Weights of a small mixture-of-experts language model, trained from scratch on English Wikipedia.
Experts: 48 experts in each of 5 layers, a sigmoid router.
Training: 317M tokens, 5295 steps.
Below are experts of layer 3 (counted from 0) of a mixture-of-experts language model. Rows are named router (the router's row for the expert), gate (a neuron's input weights, with its number), up (a neuron's input weights, with its number) and show model dimensions 384-479. Each number is 50 + 12 x the weight over its row's rms, rounded and kept within 0 to 99.
After each expert's rows: a language model's description of what the expert responds to. This comes from a sample of Wikipedia text that the model never trained on.

# expert 13
router:34 48 75 55 37 28 40 50 42 46 44 69 61 39 61 48 36 52 36 38 69 48 56 39 56 63 42 70 52 44 57 43 55 55 43 75 49 68 66 49 48 48 50 37 57 52 16 47 41 55 49 37 62 40 51 54 57 41 33 52 47 54 30 33 46 56 34 47 53 37 46 41 47 50 57 59 42 67 53 61 76 32 50 43 36 41 51 67 71 32 72 39 68 46 54 29
gate0:48 57 48 62 21 68 39 49 67 37 35 52 56 53 32 72 51 17 43 56 32 43 52 38 44 54 53 39 26 44 47 56 63 61 31 43 52 51 63 43 35 37 58 60 44 50 73 41 72 58 33 62 47 49 59 73 41 74 68 46 58 51 32 57 38 44 56 52 47 38 59 63 39 42 42 37 54 67 43 35 35 46 41 28 26 42 52 36 49 42 54 53 42 47 63 57
up0:66 51 56 64 44 54 47 45 58 32 32 50 39 44 41 60 49 27 47 56 50 53 48 66 54 65 60 62 51 45 67 46 55 67 55 43 41 55 64 55 36 42 58 46 44 57 46 21 57 55 40 57 54 50 69 56 38 64 60 38 58 41 63 50 56 40 73 58 73 50 43 62 38 35 43 35 44 61 36 52 58 59 15 55 48 37 62 32 83 61 53 40 53 53 50 50
gate1:61 46 47 60 67 53 41 38 54 54 46 42 51 66 26 46 49 50 48 49 55 63 23 50 51 70 50 30 55 56 43 53 61 63 54 48 49 57 42 42 43 46 35 43 62 62 32 89 62 37 46 65 40 46 68 63 60 30 42 44 66 25 91 63 50 46 49 53 32 58 41 59 41 54 51 51 62 52 55 30 72 30 56 38 53 70 44 32 54 41 24 34 64 54 39 36
up1:48 70 47 53 34 52 45 61 51 48 44 43 47 63 44 77 33 53 66 34 09 64 56 56 47 44 60 52 53 35 49 44 41 42 49 43 40 48 40 76 58 41 46 44 31 61 50 21 49 57 54 48 66 58 43 41 46 58 74 59 44 50 25 49 62 69 34 48 52 38 70 42 61 51 53 56 45 45 40 51 46 71 39 52 37 59 46 64 23 49 53 55 44 38 52 67
gate2:47 56 28 44 40 39 44 36 45 52 48 32 62 59 48 64 35 50 71 49 66 26 57 56 53 49 53 59 36 46 56 63 42 43 46 49 53 40 59 47 34 35 56 51 46 52 68 60 51 17 63 57 45 67 62 39 49 56 55 58 36 33 59 67 57 54 51 63 47 47 38 42 51 58 37 42 41 49 61 42 33 45 58 42 43 72 55 39 43 44 33 74 35 40 53 37
up2:48 48 26 50 53 56 66 36 41 52 49 65 66 27 41 56 69 63 59 43 62 55 53 19 58 50 34 59 43 35 56 43 56 52 59 77 49 47 51 44 40 51 36 60 62 31 56 62 44 77 59 48 48 35 54 53 40 50 43 43 52 41 53 34 42 52 36 36 40 43 42 51 65 41 51 46 45 74 44 61 40 37 49 55 74 62 52 58 55 42 47 15 68 34 53 55
gate3:48 66 41 52 43 20 44 41 48 73 57 53 72 74 62 47 52 37 56 43 59 50 55 42 61 56 47 67 62 54 48 52 48 56 39 47 61 64 54 37 55 38 42 59 67 21 55 44 46 33 45 51 43 64 50 20 35 44 49 60 38 50 64 46 39 59 41 53 46 51 47 48 59 35 56 36 32 38 61 40 35 41 54 45 58 34 61 60 63 77 67 68 40 44 37 55
up3:44 38 52 49 56 83 55 69 56 29 50 45 26 25 44 58 42 60 40 53 45 49 44 56 51 42 54 39 49 52 54 51 62 47 59 55 42 44 45 64 41 59 52 40 27 78 51 56 53 67 51 47 57 39 49 71 62 61 53 34 58 45 36 53 64 41 62 43 59 46 54 50 44 65 51 64 65 58 47 71 66 56 54 53 41 69 31 43 51 23 39 41 57 54 68 33
What it handles: Prepositions, auxiliaries and connectives such as to, into, then, would, or, often, in sports and political text and tables.

# expert 10
router:50 56 35 38 46 43 49 55 38 67 66 57 69 53 40 47 58 39 55 44 73 53 59 49 40 57 40 45 36 53 74 48 41 50 37 66 44 45 42 61 57 53 41 44 40 47 17 39 67 56 44 23 39 45 42 39 50 29 33 54 34 53 59 42 56 44 51 47 42 54 40 56 43 56 42 54 58 54 71 46 69 26 41 50 28 42 64 47 54 63 49 49 63 47 48 42
gate0:81 46 59 39 56 57 51 35 39 54 55 68 63 53 64 48 46 54 43 62 49 51 62 54 48 38 58 49 63 50 63 61 54 62 67 33 59 53 25 34 50 54 57 54 48 49 44 58 53 45 47 52 53 64 68 73 30 62 51 28 55 44 60 38 50 46 44 61 45 67 55 56 44 47 75 43 50 66 74 37 55 47 48 50 56 53 57 47 47 50 54 36 58 35 52 59
up0:42 46 46 58 55 57 57 44 68 49 47 48 48 41 59 37 44 50 56 54 40 54 50 49 37 52 33 58 43 41 36 29 50 53 39 66 51 45 82 46 62 45 45 53 69 66 67 39 59 72 54 63 43 53 43 66 46 32 49 45 26 48 47 63 61 58 58 41 62 55 66 61 55 45 46 51 71 53 46 33 61 80 61 53 34 28 41 54 63 40 68 55 64 46 64 43
gate1:42 65 33 58 61 38 63 62 38 30 56 51 34 52 28 57 52 60 44 66 48 48 64 43 37 67 83 38 48 57 48 59 63 37 55 53 54 37 42 49 35 69 44 57 32 52 57 41 62 48 50 57 52 36 46 62 60 42 62 52 68 65 35 46 61 26 51 34 46 37 43 65 42 47 36 57 54 62 42 64 53 41 68 41 53 56 50 59 35 54 54 24 28 38 60 48
up1:62 65 33 37 46 63 33 48 49 49 51 57 47 58 28 62 52 53 48 61 44 49 49 54 12 64 66 35 46 45 34 54 40 41 53 53 42 46 60 49 36 45 56 41 76 55 36 44 65 51 61 46 65 38 42 47 56 62 49 60 71 56 35 54 38 50 53 37 48 57 37 50 45 53 46 50 30 41 30 52 61 40 41 40 38 64 47 51 46 59 50 56 68 33 52 58
gate2:43 44 32 42 66 62 54 48 51 59 60 36 53 60 43 60 45 28 67 59 60 49 23 32 44 63 59 58 61 48 34 64 55 47 48 54 58 55 42 66 47 60 59 56 53 58 42 18 49 60 51 36 31 17 38 53 39 49 77 62 44 45 50 74 57 34 39 41 35 46 35 79 19 58 47 39 64 36 41 55 26 54 68 44 46 65 46 57 43 53 47 67 56 44 66 60
up2:39 48 57 57 46 38 40 59 27 47 34 63 44 22 64 38 59 69 29 28 54 52 72 52 53 41 40 50 51 57 56 42 63 52 63 37 41 47 66 29 39 39 48 36 37 37 58 59 51 38 59 67 50 75 59 47 69 54 32 30 50 69 52 36 47 62 62 66 64 49 68 28 69 49 48 61 35 42 50 40 71 51 38 50 57 43 51 47 50 30 60 42 36 62 38 45
gate3:50 56 39 49 49 40 40 53 57 36 54 62 40 54 54 40 53 42 37 50 50 33 58 39 58 47 69 53 42 66 44 35 55 39 67 46 42 58 68 42 44 36 63 53 71 52 53 49 64 39 47 61 29 43 50 32 38 61 35 39 55 38 52 48 54 49 53 54 62 41 46 35 48 47 44 37 57 75 16 61 49 49 45 61 30 58 74 20 39 45 54 59 68 58 50 73
up3:75 54 53 42 36 53 52 46 60 21 54 48 54 41 36 55 44 51 50 38 67 58 47 62 73 47 38 47 24 39 40 40 52 59 71 30 47 37 51 51 40 40 58 53 48 52 53 39 63 54 51 50 52 49 47 62 64 48 42 36 55 65 44 46 31 51 47 51 54 44 61 53 53 43 64 60 45 63 59 69 51 26 59 72 27 39 44 41 69 51 52 40 49 35 37 57
What it handles: Verbs and function words in expository technical text before an object, such as provided, requires, offered, than, such, like.

# expert 29
router:65 76 57 38 54 38 63 58 40 52 45 57 63 29 68 43 48 49 51 44 49 45 29 38 61 52 39 65 58 49 56 44 50 48 34 62 51 46 57 29 43 63 61 28 74 40 43 56 44 55 43 51 60 57 49 46 77 33 37 36 43 73 60 25 46 45 50 54 58 38 48 46 50 58 58 63 57 67 37 37 57 47 60 51 38 49 40 28 54 50 59 40 63 40 54 30
gate0:34 44 35 38 40 58 33 60 46 28 48 49 54 81 48 59 52 55 62 57 33 46 52 52 54 55 45 17 60 37 57 58 39 49 57 42 45 52 36 53 50 48 66 29 62 53 27 43 47 74 78 59 60 41 55 42 72 44 67 42 59 65 33 50 44 56 54 52 64 56 52 68 39 57 56 60 25 49 34 22 60 43 33 23 59 59 52 54 27 68 40 45 48 55 45 37
up0:64 42 39 61 57 51 25 52 61 55 47 32 49 57 44 68 50 44 46 49 50 47 42 56 18 77 48 81 53 71 40 38 57 39 65 73 47 36 75 44 68 61 43 45 36 69 43 54 33 43 52 55 55 41 71 41 49 36 55 66 64 61 60 54 42 55 46 44 37 56 69 75 59 51 67 54 51 43 38 51 54 38 58 45 43 70 30 41 49 43 51 44 40 53 49 47
gate1:25 34 40 57 51 46 29 42 68 54 48 38 78 66 52 55 60 58 31 42 52 35 45 66 34 42 57 63 68 42 64 28 57 42 41 55 64 35 25 36 61 38 20 55 42 58 59 56 47 42 52 69 45 54 47 62 51 62 58 45 47 59 46 46 49 51 48 46 52 47 60 33 45 58 49 57 47 66 36 44 40 64 58 47 64 66 35 61 30 43 42 56 62 65 46 55
up1:37 31 49 54 60 48 65 43 52 46 46 45 89 62 57 56 53 50 42 33 41 38 43 54 40 48 50 51 60 30 48 28 53 49 46 51 56 42 39 40 85 58 46 56 32 77 42 47 26 40 68 60 40 43 54 59 64 60 64 56 51 52 31 43 58 62 43 49 48 40 58 45 56 46 41 51 27 68 39 69 62 33 49 51 63 53 44 47 44 40 46 66 34 57 54 56
gate2:47 42 50 29 72 53 56 54 50 63 48 49 37 55 40 67 51 59 56 33 40 40 55 74 39 45 31 79 52 57 46 47 59 35 49 52 84 48 55 51 49 28 50 37 34 47 51 48 54 38 55 36 53 43 77 61 44 50 50 51 48 53 65 55 46 43 49 26 26 63 34 52 33 61 44 40 50 33 52 31 57 74 44 60 44 58 44 39 34 43 56 35 56 47 52 65
up2:58 71 44 57 47 49 77 52 37 41 39 53 57 48 47 20 57 55 60 51 40 61 54 18 41 66 42 52 45 44 46 57 48 58 42 43 31 52 64 66 46 64 61 46 58 42 39 42 49 62 52 68 42 43 37 42 40 34 56 53 52 44 56 42 24 51 48 57 66 44 70 48 61 58 59 77 31 44 48 51 65 30 35 45 88 43 54 66 50 71 50 48 55 60 70 53
gate3:51 45 61 73 61 51 34 45 45 56 31 40 62 56 69 63 49 71 39 51 44 43 81 52 43 63 62 40 59 37 58 31 46 44 49 60 36 64 38 59 57 67 32 50 47 54 33 45 45 52 64 43 39 50 54 54 45 75 61 42 55 68 56 58 34 41 54 51 57 47 50 67 25 69 40 52 41 48 30 53 74 29 43 57 69 70 43 62 68 49 45 40 36 23 53 45
up3:20 55 57 65 35 34 49 49 47 37 38 56 40 38 46 49 41 68 65 44 52 51 51 63 48 50 45 47 46 45 52 25 66 42 36 31 45 39 52 36 54 20 42 53 27 49 94 49 49 47 42 49 67 59 70 47 40 37 50 47 54 41 42 33 45 30 61 37 61 53 62 51 50 43 63 29 40 34 49 47 63 53 49 41 53 46 28 45 57 69 30 66 38 60 51 56
What it handles: Day numbers and degree/minute values in dates and coordinates, such as August 7, December 30, 28°35′, in infoboxes.

# expert 9
router:63 57 30 69 42 63 35 53 49 67 70 51 40 66 70 49 58 62 35 70 43 42 45 53 53 55 54 42 68 53 43 32 30 61 60 53 27 47 50 28 48 42 44 65 55 65 74 71 59 36 38 48 65 77 71 37 25 49 67 58 28 56 63 52 57 55 59 71 52 49 47 39 54 26 60 48 48 45 43 28 20 45 37 37 65 67 42 51 59 56 55 50 58 45 33 52
gate0:64 57 40 64 48 35 52 50 46 86 60 47 44 61 59 71 54 49 52 48 34 40 46 46 66 90 38 52 50 42 69 68 51 55 44 67 45 51 61 53 70 71 52 51 62 71 53 54 45 44 37 16 28 67 73 38 32 43 44 44 49 53 59 64 71 36 44 61 58 45 47 52 49 24 39 49 53 53 62 49 46 54 52 54 52 61 43 62 47 57 19 63 58 47 53 55
up0:33 45 66 41 51 67 52 55 56 31 41 58 54 40 47 41 48 42 44 48 58 58 67 55 35 21 52 51 49 50 35 43 55 46 51 31 53 44 46 54 37 41 47 51 37 41 58 46 45 67 61 71 65 43 29 61 61 53 51 51 45 53 40 34 34 54 54 45 36 62 55 43 56 70 55 44 48 56 37 56 57 51 53 44 42 44 51 40 61 44 75 41 35 59 52 45
gate1:45 52 35 67 55 37 43 42 43 39 56 66 66 55 68 39 42 52 70 46 53 54 60 48 52 73 48 41 40 53 52 32 58 61 37 34 58 45 35 62 47 60 48 59 54 38 35 64 59 80 43 21 48 61 54 47 32 58 55 47 45 44 61 42 54 57 50 61 59 36 54 50 39 31 35 20 58 45 44 77 23 51 69 37 52 82 70 68 34 39 52 49 41 76 56 64
up1:56 53 43 43 49 64 57 59 21 58 59 30 43 47 53 70 59 53 18 58 59 52 37 41 50 27 60 40 58 57 49 44 36 31 41 66 58 49 49 44 60 47 47 21 61 43 55 42 42 25 53 55 34 50 60 65 49 41 43 80 50 47 45 74 57 42 52 43 35 63 59 56 56 63 41 60 70 75 51 41 59 40 66 64 63 39 55 20 51 38 34 39 47 33 62 39
gate2:50 53 46 62 45 55 44 50 68 49 27 36 60 54 64 73 69 47 24 56 36 57 50 50 61 69 58 46 68 45 73 70 70 58 47 54 52 55 55 76 68 57 50 40 55 47 27 57 37 39 54 56 61 54 36 55 51 85 43 57 55 45 68 49 42 48 37 47 68 39 53 41 42 60 40 33 50 55 48 54 61 55 45 52 59 48 51 50 41 61 35 49 70 20 45 57
up2:50 38 58 42 55 50 63 47 42 75 67 56 40 59 40 08 30 59 62 43 69 48 61 61 35 29 51 66 39 54 38 71 46 55 46 57 63 47 61 46 45 51 56 45 66 34 54 48 57 49 42 49 48 56 48 36 41 44 63 59 46 72 31 39 49 46 72 45 28 41 50 55 46 51 53 68 48 41 46 31 34 57 73 54 36 54 52 57 31 41 54 33 40 73 58 37
gate3:51 48 47 62 59 44 65 44 53 38 42 32 34 63 52 48 46 39 46 51 49 72 42 40 37 52 71 39 57 36 43 53 49 56 33 33 61 61 54 41 26 59 60 67 51 47 53 61 47 45 31 45 60 71 58 31 46 62 52 39 53 27 76 61 46 54 87 45 37 56 30 43 48 58 41 27 44 23 44 38 74 43 45 82 53 53 51 46 50 51 24 41 49 62 42 66
up3:50 44 23 51 53 41 80 27 36 33 51 26 62 74 38 57 31 42 63 55 65 63 58 44 31 41 73 51 30 28 47 64 34 51 43 75 69 54 58 44 35 54 58 36 49 42 50 67 62 52 45 35 50 70 64 41 43 69 47 69 50 41 57 50 53 62 55 47 33 49 35 61 41 43 44 24 49 45 42 48 55 55 53 66 48 51 39 49 58 22 39 50 38 60 42 61
What it handles: Standalone numerals in tables, stats, years and lists, such as 124 after a pipe, No. 91, 1964–65.

# expert 22
router:49 57 77 32 62 63 73 48 48 43 51 66 56 33 36 40 33 56 54 31 47 75 53 73 40 56 52 53 63 48 65 63 57 52 52 46 28 56 53 21 30 47 50 42 66 37 31 53 42 61 48 29 47 45 67 54 77 49 46 43 60 52 59 52 30 45 50 26 57 49 55 54 56 52 43 64 34 57 56 34 77 42 46 39 38 43 59 39 55 37 65 53 47 46 59 37
gate0:57 61 36 49 33 44 62 63 52 44 36 29 68 62 54 62 71 53 57 40 47 52 47 23 69 40 45 48 35 48 46 56 37 30 69 41 51 68 63 55 58 57 57 36 47 44 36 53 73 44 53 53 51 58 20 63 39 54 68 42 44 60 63 28 59 54 49 45 42 60 48 53 54 20 81 46 72 51 66 38 55 48 52 34 58 53 39 55 40 42 41 50 70 43 42 40
up0:39 50 49 54 64 63 53 56 51 57 58 62 47 63 49 60 68 31 49 35 37 49 36 56 34 47 49 35 68 46 37 53 41 46 39 45 38 40 35 47 40 55 59 43 44 54 46 36 47 57 45 57 25 29 47 47 50 51 35 45 48 57 32 49 46 36 49 61 51 42 67 59 71 33 32 39 25 54 61 46 62 51 42 65 61 54 28 40 56 54 78 43 40 87 72 46
gate1:29 44 63 36 43 42 29 49 47 20 31 63 47 41 44 40 55 49 70 33 48 53 69 51 81 56 56 36 70 53 64 36 46 54 57 43 50 54 32 45 51 50 29 59 56 56 58 57 35 53 58 61 41 67 54 76 52 45 54 41 60 41 40 51 60 37 51 68 66 43 45 51 47 49 40 41 60 52 39 53 47 47 56 31 73 65 46 41 54 43 43 59 63 21 54 63
up1:62 61 41 65 60 65 63 62 50 71 61 40 43 53 57 47 29 45 26 55 59 42 51 57 30 48 37 70 34 59 39 65 40 52 38 56 45 37 60 47 45 48 54 45 35 50 31 46 61 44 46 33 32 38 51 26 44 36 36 54 52 64 50 51 46 66 49 31 41 65 47 55 36 55 68 60 29 43 50 41 50 40 44 59 39 40 47 53 56 57 53 33 42 55 43 35
gate2:43 23 52 48 48 53 37 61 27 91 47 41 60 36 47 36 47 49 63 61 45 51 30 54 48 34 51 30 34 16 46 56 35 43 43 41 73 38 46 62 56 47 41 48 51 51 52 47 31 57 54 25 42 43 67 56 61 41 56 69 48 53 37 45 64 42 54 52 60 47 55 64 46 29 21 51 47 36 57 31 57 71 52 63 63 60 59 76 40 45 37 26 56 66 55 37
up2:40 36 54 29 47 34 41 59 31 69 50 47 52 56 53 39 39 46 77 38 20 55 61 37 47 51 67 39 33 37 43 37 43 46 55 47 62 66 64 46 48 45 40 63 46 54 43 46 49 74 64 59 63 52 12 48 56 51 48 36 63 51 45 22 67 53 42 56 43 39 57 61 46 42 56 50 44 32 44 44 62 45 34 58 69 46 50 72 55 46 50 27 50 40 51 30
gate3:30 70 54 53 59 53 56 37 45 64 56 16 56 42 56 57 53 51 51 53 56 55 41 58 44 67 40 28 56 39 48 33 26 42 37 50 43 37 45 34 49 39 47 36 42 47 42 43 40 37 49 47 85 61 62 68 39 51 44 63 14 34 50 59 49 47 35 69 56 57 66 50 27 38 25 47 45 34 69 54 45 49 45 42 72 66 53 50 47 38 57 47 34 75 57 37
up3:42 47 43 42 59 59 45 66 53 54 58 38 65 58 57 44 60 50 59 36 61 53 42 62 52 48 45 35 41 25 63 62 19 37 59 38 41 51 64 46 50 49 47 45 60 48 38 74 41 36 51 49 54 61 44 29 39 49 51 46 47 49 73 64 41 48 54 53 50 43 65 58 11 65 54 46 66 41 34 35 55 39 38 47 49 58 65 44 57 14 18 29 57 46 44 35
What it handles: Prepositions linking a noun or verb to a following phrase, mainly of, in, to, for, with, as in body of water.

# expert 18
router:62 60 67 54 33 50 54 44 56 64 38 44 57 38 46 70 47 56 67 44 43 46 44 27 30 36 32 59 56 38 60 76 47 56 34 67 55 60 54 72 59 59 59 48 67 27 45 42 57 71 46 33 55 46 51 36 61 37 44 33 29 53 24 41 34 41 36 50 52 47 71 56 52 51 56 54 43 57 44 73 73 45 52 50 48 27 58 43 50 46 61 48 47 38 33 31
gate0:37 33 40 46 38 67 62 39 60 46 48 55 50 48 53 35 42 58 31 44 43 64 60 34 71 44 37 38 54 51 67 41 44 58 49 59 47 53 38 55 49 38 46 42 47 47 53 37 63 49 73 59 49 55 52 61 58 70 54 53 50 32 52 35 59 48 60 37 69 46 42 50 62 56 40 55 55 19 58 71 34 38 39 55 46 72 54 40 42 51 44 41 41 84 46 56
up0:34 60 39 46 51 38 54 68 24 51 36 46 58 46 61 54 54 38 50 54 60 74 51 51 55 43 59 48 59 47 58 44 59 45 18 60 72 29 54 36 50 54 51 56 55 59 65 55 37 37 41 62 39 55 44 47 60 52 40 50 59 52 46 53 52 54 68 38 44 64 61 48 63 51 57 35 54 69 57 48 34 63 60 33 62 47 56 41 37 32 59 38 46 46 27 33
gate1:65 60 50 64 62 45 49 58 59 57 72 33 49 63 53 36 49 62 26 68 37 70 56 26 35 44 44 46 65 46 44 54 66 69 57 48 64 62 47 46 66 53 45 38 50 23 53 57 41 49 46 75 42 77 42 65 52 63 33 33 39 57 47 37 52 83 42 58 62 42 45 61 57 38 58 45 52 35 57 40 56 35 46 35 37 37 42 16 48 54 36 27 61 42 63 57
up1:38 29 62 45 36 42 49 49 30 48 44 59 72 51 58 45 57 25 71 50 43 35 37 75 46 50 74 60 24 39 41 49 45 54 50 50 69 44 53 58 51 51 60 56 54 67 37 50 51 57 54 42 28 49 42 51 49 27 59 52 55 38 64 48 34 55 47 37 49 76 60 52 48 55 40 35 19 45 54 56 46 68 61 65 50 59 53 68 63 56 82 73 40 54 39 50
gate2:55 67 47 58 38 68 59 54 61 54 50 51 41 63 41 69 57 69 52 40 51 50 32 66 47 41 36 64 45 49 41 48 39 74 52 48 71 35 58 51 66 40 35 44 29 39 51 74 54 34 70 58 78 38 59 61 63 47 52 52 63 48 43 67 33 47 50 47 19 55 40 54 54 46 57 24 62 51 48 42 55 31 55 51 79 53 52 63 49 61 48 50 42 29 55 35
up2:60 57 53 38 34 52 35 72 30 45 24 55 45 39 76 32 40 53 52 43 49 74 49 42 66 44 72 52 45 73 44 51 65 50 67 50 42 51 38 43 43 41 46 43 60 51 72 52 62 48 68 46 50 56 42 50 61 48 51 48 38 60 45 38 55 60 59 60 47 60 41 54 52 32 54 56 59 48 34 47 60 68 65 33 64 36 61 68 39 47 41 44 44 53 29 39
gate3:68 41 58 53 62 58 45 44 57 52 45 36 58 38 49 45 56 55 53 52 47 50 51 11 57 28 36 56 61 64 36 33 52 56 58 54 49 30 68 50 52 44 47 41 56 28 51 53 55 50 34 57 60 52 56 45 37 28 41 29 58 50 78 53 34 49 51 31 54 48 37 39 60 64 63 75 56 51 57 66 52 54 36 45 52 44 47 45 65 65 78 48 54 56 29 46
up3:68 61 52 68 41 53 44 57 60 63 46 54 45 39 50 37 47 44 47 36 45 37 34 45 33 44 47 63 48 47 72 75 41 44 36 46 47 51 46 70 32 58 60 58 51 35 36 51 34 51 56 42 39 52 45 53 59 56 59 66 51 55 21 46 61 47 37 60 30 57 50 46 43 37 35 39 45 66 62 60 55 36 67 52 54 38 41 29 56 35 28 49 39 58 62 61
What it handles: Decimal digits after the point in coordinates, ages and vote percentages, such as 9.6, 0.5, 4.7, plus sentence-final periods and pronouns like her.

# expert 12
router:40 58 37 39 49 33 58 66 36 19 49 60 67 49 62 62 27 49 45 66 50 52 46 54 64 53 46 59 37 46 45 38 62 57 36 55 52 47 25 38 36 55 52 49 45 26 52 33 51 69 48 50 69 50 29 60 64 75 34 42 62 63 40 32 55 65 43 35 20 41 21 63 53 51 64 37 45 52 55 56 66 47 60 38 31 47 67 48 53 24 71 55 48 41 57 46
gate0:24 46 46 66 45 71 31 37 44 36 48 35 56 41 54 50 65 36 53 50 50 43 39 49 18 44 51 54 66 59 29 45 42 60 29 47 12 51 52 57 62 56 63 47 49 57 57 51 47 48 27 52 65 54 36 83 41 31 32 47 46 39 54 51 45 53 53 45 62 40 48 69 73 58 47 48 48 63 47 57 47 40 68 61 33 54 41 43 45 62 29 60 46 48 64 41
up0:43 30 42 56 32 47 68 54 47 53 71 50 55 40 42 58 48 47 55 65 47 54 65 39 78 53 66 66 55 50 43 50 58 43 57 34 57 44 44 48 45 76 50 49 69 42 44 51 63 47 56 40 52 44 60 45 55 59 33 51 20 65 60 56 45 41 50 62 36 44 43 36 63 58 48 81 57 39 27 31 49 49 55 55 68 69 48 44 34 67 59 58 56 57 43 39
gate1:34 39 54 48 61 55 46 56 47 61 57 63 47 56 57 40 53 66 59 61 51 51 45 58 13 20 48 51 58 38 65 24 60 34 52 35 35 51 53 43 46 41 38 67 46 25 49 61 68 26 44 60 51 44 47 74 23 41 38 64 59 46 53 39 55 47 59 43 46 40 39 32 79 47 61 47 47 64 61 48 40 46 38 60 46 54 59 36 26 80 72 66 31 35 37 57
up1:61 45 59 60 59 46 54 59 55 53 56 60 53 50 63 31 33 69 43 58 61 48 52 59 10 29 48 71 75 44 69 16 49 46 68 34 42 49 48 50 46 27 14 59 53 33 48 56 60 44 53 60 62 51 56 75 40 37 44 54 34 33 60 47 43 44 49 46 51 38 46 32 73 44 93 62 60 58 38 54 41 33 42 49 42 47 47 34 48 93 72 72 30 38 26 56
gate2:47 55 47 55 56 60 46 31 55 68 50 31 45 72 49 33 66 45 39 50 31 45 37 44 51 56 43 51 52 54 26 53 54 60 63 57 43 47 46 55 74 43 45 65 40 51 30 72 54 56 55 59 66 53 41 35 28 39 37 50 53 49 48 67 39 52 44 54 45 28 43 53 34 56 45 50 43 53 45 56 42 39 65 52 63 65 29 62 55 45 43 51 64 55 51 71
up2:49 40 45 46 40 43 47 38 50 35 50 57 51 44 31 70 51 56 58 56 60 53 59 48 37 38 40 57 33 66 59 40 42 30 50 64 54 55 54 54 33 57 51 35 45 65 60 43 51 46 45 58 41 52 58 63 68 71 61 44 52 71 55 24 60 53 44 42 54 71 52 54 51 42 53 59 59 59 66 44 70 48 53 49 55 38 66 40 53 54 54 52 43 43 60 50
gate3:57 36 39 65 20 49 49 56 48 49 49 45 29 62 59 59 57 69 41 53 40 50 53 66 83 58 43 35 52 38 49 49 54 43 51 36 43 64 42 57 61 30 59 45 51 52 61 57 55 68 61 50 35 46 68 59 63 55 37 61 56 61 23 45 47 59 39 41 53 39 35 45 55 56 48 21 61 48 67 44 74 64 54 57 42 53 49 43 47 38 48 63 59 57 48 62
up3:60 36 53 55 82 53 40 57 57 41 44 48 30 50 25 24 52 61 53 46 53 27 66 48 54 66 38 66 53 63 43 49 46 39 56 58 60 59 64 51 37 51 30 64 55 38 87 42 40 44 45 22 56 27 38 37 44 62 49 58 46 39 53 37 60 36 69 58 49 33 57 31 46 57 44 62 52 62 59 52 29 38 63 51 61 34 41 33 30 70 49 59 52 56 72 46
What it handles: Digits and number words in table cells after a pipe, such as boxing round numbers, stat counts and scores; also the article a.

# expert 46
router:49 40 76 49 45 51 57 37 72 46 58 63 59 41 45 85 49 62 74 35 59 48 48 70 56 64 46 51 49 25 36 42 46 58 42 31 52 66 51 64 36 52 44 35 53 51 26 48 52 57 46 34 54 48 56 45 71 40 51 48 53 44 45 62 54 36 31 69 40 51 72 41 63 78 47 64 60 65 55 36 71 31 48 62 36 46 31 28 70 33 42 51 38 51 63 30
gate0:68 42 46 51 53 44 23 36 58 53 53 39 31 43 54 48 57 54 37 45 45 43 60 20 51 58 53 53 19 55 38 58 54 54 67 47 49 45 50 68 37 57 50 61 32 70 47 47 36 46 38 50 53 67 46 44 56 60 54 41 75 59 66 47 38 56 57 56 35 33 56 45 49 47 65 45 62 37 59 57 54 53 58 38 62 51 26 38 36 60 80 48 49 52 54 68
up0:63 63 45 64 69 35 50 50 37 75 50 47 23 47 23 37 31 51 30 55 53 52 50 43 68 36 27 52 66 58 51 49 46 44 56 62 40 38 44 52 51 62 43 42 59 48 60 55 48 44 69 53 21 56 79 45 63 29 74 51 39 45 57 66 60 34 59 51 48 65 63 49 41 57 47 50 55 57 49 51 39 70 59 58 39 57 46 75 29 57 69 53 46 57 37 36
gate1:32 79 48 40 69 59 64 43 39 48 29 47 50 39 65 47 44 38 81 41 48 28 64 31 45 55 60 48 57 09 52 67 70 55 37 51 60 27 47 75 46 46 45 62 56 52 55 56 46 53 54 56 42 53 61 45 28 63 37 49 48 37 69 52 44 54 40 18 21 35 32 41 50 76 39 45 61 67 50 73 48 42 47 20 37 53 40 49 57 59 52 54 53 35 61 49
up1:53 68 44 30 60 59 54 49 63 48 24 53 67 31 64 56 43 47 67 38 42 24 60 34 74 38 48 49 71 17 59 47 53 48 35 55 62 31 46 81 38 58 41 55 45 58 54 46 31 43 47 52 35 46 47 46 38 73 28 42 51 30 79 51 41 64 49 63 37 44 46 43 28 53 43 55 40 53 52 39 50 44 59 27 40 53 49 42 59 58 49 60 66 37 57 47
gate2:41 45 54 59 57 54 53 57 55 32 53 45 54 45 26 35 67 35 48 63 44 67 35 53 55 47 62 45 44 34 59 47 46 52 28 41 48 59 45 53 46 55 36 40 60 52 68 69 39 33 53 55 38 31 56 42 49 51 50 64 17 46 43 80 65 51 38 43 39 48 49 73 57 54 52 71 41 58 51 57 38 53 57 62 61 69 40 66 65 42 87 45 51 69 35 50
up2:67 35 56 40 41 42 40 55 46 74 43 51 54 58 51 84 58 62 50 42 65 39 68 45 43 53 39 44 62 57 51 59 41 43 51 52 52 45 49 33 38 74 68 76 44 60 34 42 51 65 46 35 51 61 46 52 57 45 51 33 43 58 61 42 47 59 38 46 29 66 46 23 33 46 39 42 36 40 58 44 53 42 47 59 43 53 62 40 37 60 35 63 54 22 55 53
gate3:54 40 65 74 50 44 37 55 30 44 55 42 49 64 39 62 07 49 48 40 48 53 54 57 38 56 17 61 66 67 60 36 56 81 62 73 37 55 47 44 41 42 37 34 45 45 24 51 58 32 11 43 55 49 60 28 36 41 45 77 66 53 56 61 45 46 65 00 37 48 39 62 34 61 47 54 64 31 51 62 39 53 63 40 48 50 61 47 64 71 51 63 51 43 74 45
up3:56 53 59 73 54 48 78 43 58 44 44 23 53 70 27 52 48 58 50 50 61 68 38 32 43 49 45 56 52 27 72 50 62 68 70 39 61 32 40 76 24 44 50 44 39 65 50 55 42 52 48 54 73 67 57 43 42 54 65 60 63 57 45 65 48 43 70 47 69 21 56 43 42 28 52 40 41 43 61 39 79 43 20 56 42 40 39 57 65 42 40 44 72 47 25 59
What it handles: Periods ending sentences, often after numbers or quotes, such as 504. and ")." and ".", plus word starts after headings.